Experts of a small language model: a variant of Muon for the experts.
Below are experts of layer 3 (counted from 0) of a mixture-of-experts language model. Rows are named router (the router's row for the expert), gate (a neuron's input weights, with its number), up (a neuron's input weights, with its number), down (a neuron's output weights, with its number) and show model dimensions 0-127. Each number is 500 + 50 x the weight over its row's rms, rounded and kept within 0 to 999. Numbers have three digits each.
After each expert's rows: a language model's description of what the expert responds to; "comes before" lists some tokens at least twice as common just after its tokens as in all text. This comes from a sample of Wikipedia text that the model never trained on. Tokens count by the router's weight.

# expert 32
router:448557450520472498521549487565511505503492487527540446462592542434484520542616513521548507419433527469467524513552595434471548448523486566524424505514504582518425475541433516526485466575424511529438465651431502449469480482542494531398452470445409562512433571463459584573440534499436513471453450523556561524527447488562540524531536578455586468562513496492609477560505475545466536551409
gate0:478536533503455520512407450508485522557539424468481470506485487464505447496527464444473519567524489507539408455548592580458477500537498514480489547517508511528521509488508456468421474490489441577423473529442534552466367448591560481455622502455460480542480530441521537505477525518488435513521425401579439540469498484545553394436580523460580435651358537447468511529428436495453545530526
up0:518515405449495471510525476543503534419468475556508485544545449468540511450506491586477442527500527568531454446543500387529485395583460451524535489566526636507550537570491531586471513542583534464481481529535433516522486484501445500465466606471386538514480415387467448500425516508499500593481512423521524558504502438609485575530492498456566513396524534457467565427477504469409542583490
down0:471503518441434441452461444434512506366544499434559503409503421548523509555477511537520502551519469474534416634469543484465474470532450482448458516510501513483354498492608426478354512525507478600500544475526479489493474455470501513430469563470473499489550444486528571480453476455566515552454517473482494544569562488476505487485577506456542387581443565507515558394484401478530573534524
It responds to: Place and institution name parts such as London, New York, Street, Park, University, also ISBN hyphens and word endings like Alfa Romeo.
comes before: ",", ".", "\n", " (", " |", " and"

# expert 61
router:389570492532510533573486421593443493514502593547467485573580427524554451483603475519540495488503521414514527467480603436553557477425390512460553532474514640536391487588417517559453571526428538464479528493466557469500576428570474507461530508472500568495458528483448515549449525524564473470537484462455477461471434535514485476541478534424538528452537454436503456533464456536562467447428
gate0:398483510382418492507530490572518531574453525397450509497448494578501484456452488536538565585498524470551521489439492551419450460515522593482540548484528521557557533512546541525537609450501454554509536438580499508469448509386421476559544488517412476516591476525500573559391552480464548551501482423583507530515530440430507492499463512538564531541436575465499573539577547502579528455434
up0:512451582491464519505504543563440477436519464579466506494511503485451451542515454469598454557417348492434422524481476579505581547487520483618567564520504521454483584605535439454387563533461449519514504554462519496499547538498490561526485485573481513411494452455454545450485423534495445491585562494604458486594495546392548476494542488527489462501420534494483466523416437448489493551535
down0:545435514472567504488506594501503493431511484516487455539555427502382542481567513431552506484413470465465450512532414505558558460481514486588450496532561505459463495569430441523437534479455396429433477591529574470484469478578591522587465452454483556572408498460490558457600463451512493481528599584597506482521484460472448595463563506515530427520524544474451561574456526444556484508514
It responds to: Digit pieces in numeric data, mainly statistics table cells, dates, coordinates and decimals, e.g. 399, 0.688, May 25.
comes before: " | ", " |", ".", "°N ", "°W", ","

# expert 13
router:565466453551508504553574465396561455447485512474492490548479516443503462524547485530523599449561516436560491548446551527584479456422549477540528488586459550437433384507424509512526437555443421553491508442497490558602523531551475551428536462593487510516453561530482565583524539464511505420462453468522533469484553448501553519559419545446596524605498577466535461576439427444493464508557
gate1:450480506524468469503502527495413504563468520469503440446422454388547500481554584503468429538456465462484486534562456481567452450438634458508528533416502488562559461512514466464450485551421457526511393406449478511475564541383478516458566583568487487481545456479487493530493533502532545476474430510469435414502604548500484455570463561437423371462485420468453502541578520559471489439459
up1:526546353566474518515427533539538494503506499523534478560517424455440558512484500470502479553512517453558584446526589516542455426448486552541525472478513468466501513467516501538541389564484476515470520551505413366548436391489483486510507478535494563581531460511522582537421523498492524468476492433399509517496488516507429414583569387568529421429417497530431423448431432511443450498488
down1:444492567575596509498523439506547528447463449547556510539529447477423502623535480528545524508419493487564464553541555488515488504480565545396519578387498505546532482443450555525542495545477483560489456515518373534535478643450503519443494476516473498547454497497467572473439536500540555384421367522460508527476515571536486471578593516541405513549490515512501447493499390544525537516468
It responds to: The piece own (renowned, shipowners, downscaled) and place or direction nouns like County, town, north, east, city, plus nouns like form, establishment.
comes before: " of", " of the", ".", "ed", "ing", " the"

# expert 6
router:494587531478418566465479424527441512500477461472486437516485525407442397452531433516519552495520505399555516575477476425489526505510525416477549555569549456499451490538392470520488546555444507425570533569505537545450516444579461491444528522477413492469426478511432479537497543472492421475497404521476486585567423585517527494594533495511580549607499426462490492569411441543581444484504
gate10:426503454440460447512548500491516580460499454468533515531511438431555511516545370548493462535456448454524398494521423519496494435478364536520497494437485406496465538550430574539488525502503589475548478527459476461523482498548467453472571556487480529525516458507486415496494524543360614559440461514525484522510537550516423438530516510549527476459430500526416673485420450459502549555566
up10:493534511516453489469484412477463469477504494469447566496580455555373490449521546547486487520522530546530667561520457519459456533521515509467454418514577442560467487482494476463533565448469538505414460535451521594401407475544569497438501548563517503405468576458535521568479527453488555476439620456524505498371528435480526465464441456483497587542432525550489497471532534578465519400492
down10:464406536511520548446512568534536521557387480573539523499491515449480425592576573522434475431498439549554498448554546542498491566505500409498604516487485540506465413533435533466512516505518436478601475465560491495476507578541604608508562378489502544445513545491440508599517503528484397466503592514475529478494440507553525447522464544543495478586568516563447431413520512432506453461527
It responds to: Opening parentheses, table pipes at line starts, slashes, dashes and sub/superscript markers before numbers, e.g. 12.9 (55.2), | 9, 5-HT_{.
comes before: "1", "2", "3", "4", "6", "5"

# expert 62
router:448479451544539608563477402536554408513525501576511474564537532484515426481558429464571435451549440418568595446511553514567572499481542425557519525501529549462539398514431565560444526460477604575485500434537466468505494503559493529472472483438521483451442523492487418567484507504544465451450468539461446587503541466510542461571465529516584528458469599558547498623461493449567494454505
gate3:450479566524477517487461526506407468481524487487485523507610551594542531510555508579473495543639562486495476442529539512432539555550537481519424544580548465466513518476418455571428523518585517565514496595399438416615503568579545491543485510603479561490434420433540533436510568459534507525413423531503524461499483588493482415486453526517486454527572519465546489468441499495550490569522
up3:410532588515511546544502509510507608476491550428463479447531542529546471458455495486495561493418550514458499518511594470466381515449522465523532515587448469529593574544488548574460483478529498647500567371545434484448453434532575513498566544543460451551527445561553576476586489531556524565503535533459476546531429458506515608460526489538558489533540434522494568526532535525552415440469
down3:420537465503472539603435468509372543471598423538451449429461513555500501492477496566478429488434431494501482487510566568423433439557454450509459495504554493485505593453474522482565544572466548456452408532451498576589490555469494570511545475507479473518413430400517522466451493378566562491476448489532521465501427606535487458528548480557460440492498488538440501459570572505500486565422
It responds to: The last three digits of a four-digit year after a split first digit, such as 2|015, 1|936, 2|020, in elections and tables.
comes before: "–", ".", ")", " |", ",", ", the"

# expert 20
router:479599432561416545412517469586399543500484442514557444496506500479392501441488529436482609485511516485519531514422455469464501445467455434521508579493522483541513590545464474516417524558459552492576493510411532546443460438558511493436480530499426546514428437510450426514476522566434465565549437494456482546635419603491470518543491521422551528599466498436471503495453464489539432526509
gate5:474530508437514441441496459485536419438575556503527584469536417547511553454613572539535461468475458461464480490568548500561496516483464433445541502456563541445495544510527511551539538533425502469566468520547592454648549461540514498470551524569390557556551564486481519492477434574438486440462483507481519531479463542569512508526523459349481602553519518455534574451462469437506400541450
up5:552531490608419546403481506464418445471486491544457490528554489517514493603510529560521460521608470550537503584421568474530486585591497591453412538510457453561463520584448547550439475519512482501457459511514479500496463447515439523478591444442500498466480540519520536472428558591545549524481433385583499440478460512492460414561587503551581422546464522556508508558449448490547427521461
down5:575545582508385494536572489541570536587507493502552524420466549461489491458490486446455534433514512494473469438513524471366545621469419451487591528454522573457558532540498580489559445450507467415551579457453516449412502499476515450536565461525523559479523396477509449508532545436450381500558445618531514471532367460468496477491526507532511462510460546546473469543561474487498500550506
It responds to: Opening parentheses after names or entries, such as Champions: Linfield (12th, plus paragraph breaks after = Title = headings and === section markers.
comes before: "1", "2", "=", "\n\n", "M", "American"

# expert 22
router:595543455430427489512451438446471584478438468546525471508516586482511523421476429380538461488496486471479524481505514375442550462511546444575541513476463430487505511582452467463556504555535564510641502518539551523491514507579502475521487466462423519513432458559425388531582547561479475555526427525466596519497491541496508472583513546451568558612564444527487461547417465548462470517508
gate6:448520440496408509463503512469382457560519552487526515553596532522455567460499507515513540496505525551515547506461469432413526492462448457452507508446506481576471525518382461500528524416532485573531464462415502499471496462526558474469522442471533535571348380619472481560506433562499568413446520555568506477588520519478522579535424431487483562531505654560516502496495515507478465463532
up6:431499494501525457512502474483431585596407524371516397440429489439465519426484495495516584543500635544484434472482534461382490438463534557384479422457534523489508533473576462477556561502511609423477475518546533476414493436471478415438530473504422456450515577519520550514503492472428524524534501446523489533542456526527475432496552492426475518524561533386476559530435470505534507528487
down6:539437554526436445500446543596567528435487452536538552488408470474525578492497420483497443512480442510512487521627535527532588521585381488480472532487502522417488437442548571586430487453516463490387529519418476515470522573512466523532474443541446526472484502476534534504510522421437494513425587476441472568429542510531492495451513523619408564374536497468447546521544467455507485486580
It responds to: En dashes and hyphens in score lines and number ranges (2–0, 4–14), plus the spaces and prepositions before dates (through, from, until, In).
comes before: "1", "2", "0", "3", "6", "4"

# expert 21
router:566494576587486466435507468539448476522530598492470504485473542520454442536481535498482527461500554414563376590399549574438540530470512494568487545482488459466524565520516435591468409490467460502399538485483558510520440472556472555464508492428497518543494506508413562520438517544402475570579451502495541522633459540358542511546488509552506508576480499446576472541511480588535432453492
gate3:449464495457557401486496499419516456537507485440526464528445529416582560497501578546492621495386553444557420562419508510454441435527485493447574523546485578499555553557492450444558559519509513534521515456468482437443490513459463539528478447535484440409535536444414571579414545590512495536571479421492531495435461412530445477441559478485542391448488496423521508551546511553545470479521
up3:453590532422482545520573394474380493543563505442566498491589496467583471494439426506548511506520468490545459503506508572561461420521545476510555541548544540561382401524538502469483440576434432507531611497512522512488507509438540534590389524572493459555485457511532560549543562455469526526603480520535433536476516531537481545554489598411475518492566445498543504560545440482545507556501
down3:497501421516418512558490495443449535531537444470501421570519454462491557572493579452548569572500572548400562442485528527556470393504540598408518439489507546487494504521506467431440472479484450535516512470525480572491413477409499532523455430564491487563481498511549522536505474458516486586506458573480501463522641575406571557433511583379503447498599482484459494461502422440470505524511
It responds to: Field names and headers in infoboxes and lists, such as Past members, Last appearance, Personal information, Genre, Country, Years active.
comes before: ":", ": ", "\n", ": M", " by:", ": P"

# expert 30
router:494541511582467509416525494547442402417579526472500446533558464483469488510591440497495514491507560431556339571447571573575550489408518485534535565465545542586495478507462419577445538511456458388491502494485539553580549470572426495465479477446485494460496502451475594507467531406491449479529434525431545527574545608507469520523548531481515520565513501419531462531464468554564454474522
gate4:588541478564465476399482526486505419542389518395547478501505417421496468487437513533497529517527490549501453507526504507538351400485577526473440474470444529503497463557358518430468579499509512452497544512563556510510480442491510435535510500484452491438647629513537479483531513465512528430441481449441466447503504543489444471522499451580460455522521466539468483407426446586490474489559
up4:516520498432562382372524504563441470501517532572469468522623494438455483550491527396512421562510431506458427506531541572581575484445426490488470440512460523471393552507484519557484605556510469580455533460524519503505488613491501484522587472534591441514454451488499525456521398469516496514410479477540513425477523440509535435557538500481592486502582514526442547485494445505481580450538
down4:494449506482488492558463460511553595477529464533487513482588416534501493398551584547497458537459517535458368468599471501433613496588519484525452473535431508479455474528469426443630492451518493488517489510472457451530500456436466534585556428441558477503530542458447467532549562596610497464553509402557528532517484521528532586420359540519472443517473494484542511510479493550541544555473
It responds to: Wiki heading markup == and ===, heading words like career, History, Personal life, and table divider rows |---|---|.
comes before: "\n", "\n\n", "==", " ==", ":", "==="

# expert 55
router:493479558505435469426564448526442438484538575490438524500484441504556470555592468483485442429448503426556457586421569487441533498494480513530484518528468491486513514528527434645488468468455499418406541452522565528518428440591456523438610481433497534533458536541440535517518464579434507555561441511432467517586471475410557448544488519533585497603450435445542516470539503600522465468497
gate2:521500576440485507539579524587501549492540571374473458549465487502432521455470467507507423455488601430431529462570536467478428441500455519408570537470544503416492552515516452462464487506428479489542451519537506502583457450436485568492546496561521542573536478482457487534525448516575444485532478463521473557520423487327435543575578447480453533507463484554480391438532434440505406478468
up2:439459490489506538485475486360503467490481470519502507438478506440536459408480515529511522496548561493601457547499490557552544502487550550553477487559558482534473519471571547498398605459628473532577525429505521565538568599473563583543413618438483458470516457486530536457495486506486498554591466464483586506484584452500582558355503410500501536486522579444554485504501510535507473528561
down2:495611464526442408564506562468432540586414460524526507491502507544495548587544550435424438504570515461389530495541472550388559482487493508430521486469473503466536533527460586488640544562395471564413482541531453533481497528532558469520495540470546517471469485425430566491475513482436532452609506572434588513439496549536579509448414549523440545433529547561507470524529508472511495500489
It responds to: Nouns in sports results and infobox fields, such as place, medal, victory, runs, career, tournament, often before a colon or table pipe.
comes before: ": ", ":", " |", "\n", " | ", " |  |  | "

# expert 27
router:428516434557489590435459406464504555528512534538426456486584538450541481500553455436459612493497548468522560549453504606452483478395557423409502554556512516484528549578533492486439521511558498534432504498540513483488491449529463462449505480502506532489432431565440531493534559463507475558530413516523452595550446590524530424525402586477564525505473590433521614450512415507511452492544
gate9:471533482495446529463503428492546467473479490563511553550523528484458465536532520553420415563472442561570549515461488496490470525502446550533463545487430426563518561486422471486394597484463544543466503489501564455563576415563474403583461559465567493496538475486443491511442411460404473510398586553452511424523602431507442528441512505576488502499539450447521560452385497418421537547486
up9:446504361485439452464548525558534558539530466531418533508459461472541513531492457524367495539548514451576568537499404483496544449448514465453513437502445549538495400424492510406571505598511525474501489512491407471521563425507465390525487511495542504554419492433527476438513484468488449417552399589506590546537461473517486497492633508531497489545465519515554566464458522526525401522552
down9:517516518437506495518509407497473527537496416598473480510603631500582505512534413478566497533457627521465509555473459563568521458422593535472439454579500453502498596461536467481483450490503444537460518413537512470598512505525521440503437533463405520568539519595477604555571497553460549551566435461570490560510475503454535529582434541488535467522553596525529521502512491462475448492442
It responds to: Single line breaks ending lines in lists, tables and infoboxes, plus See also headings and ISBN markers.
comes before: "| ", "-", "|", "- ", "- M", "  -"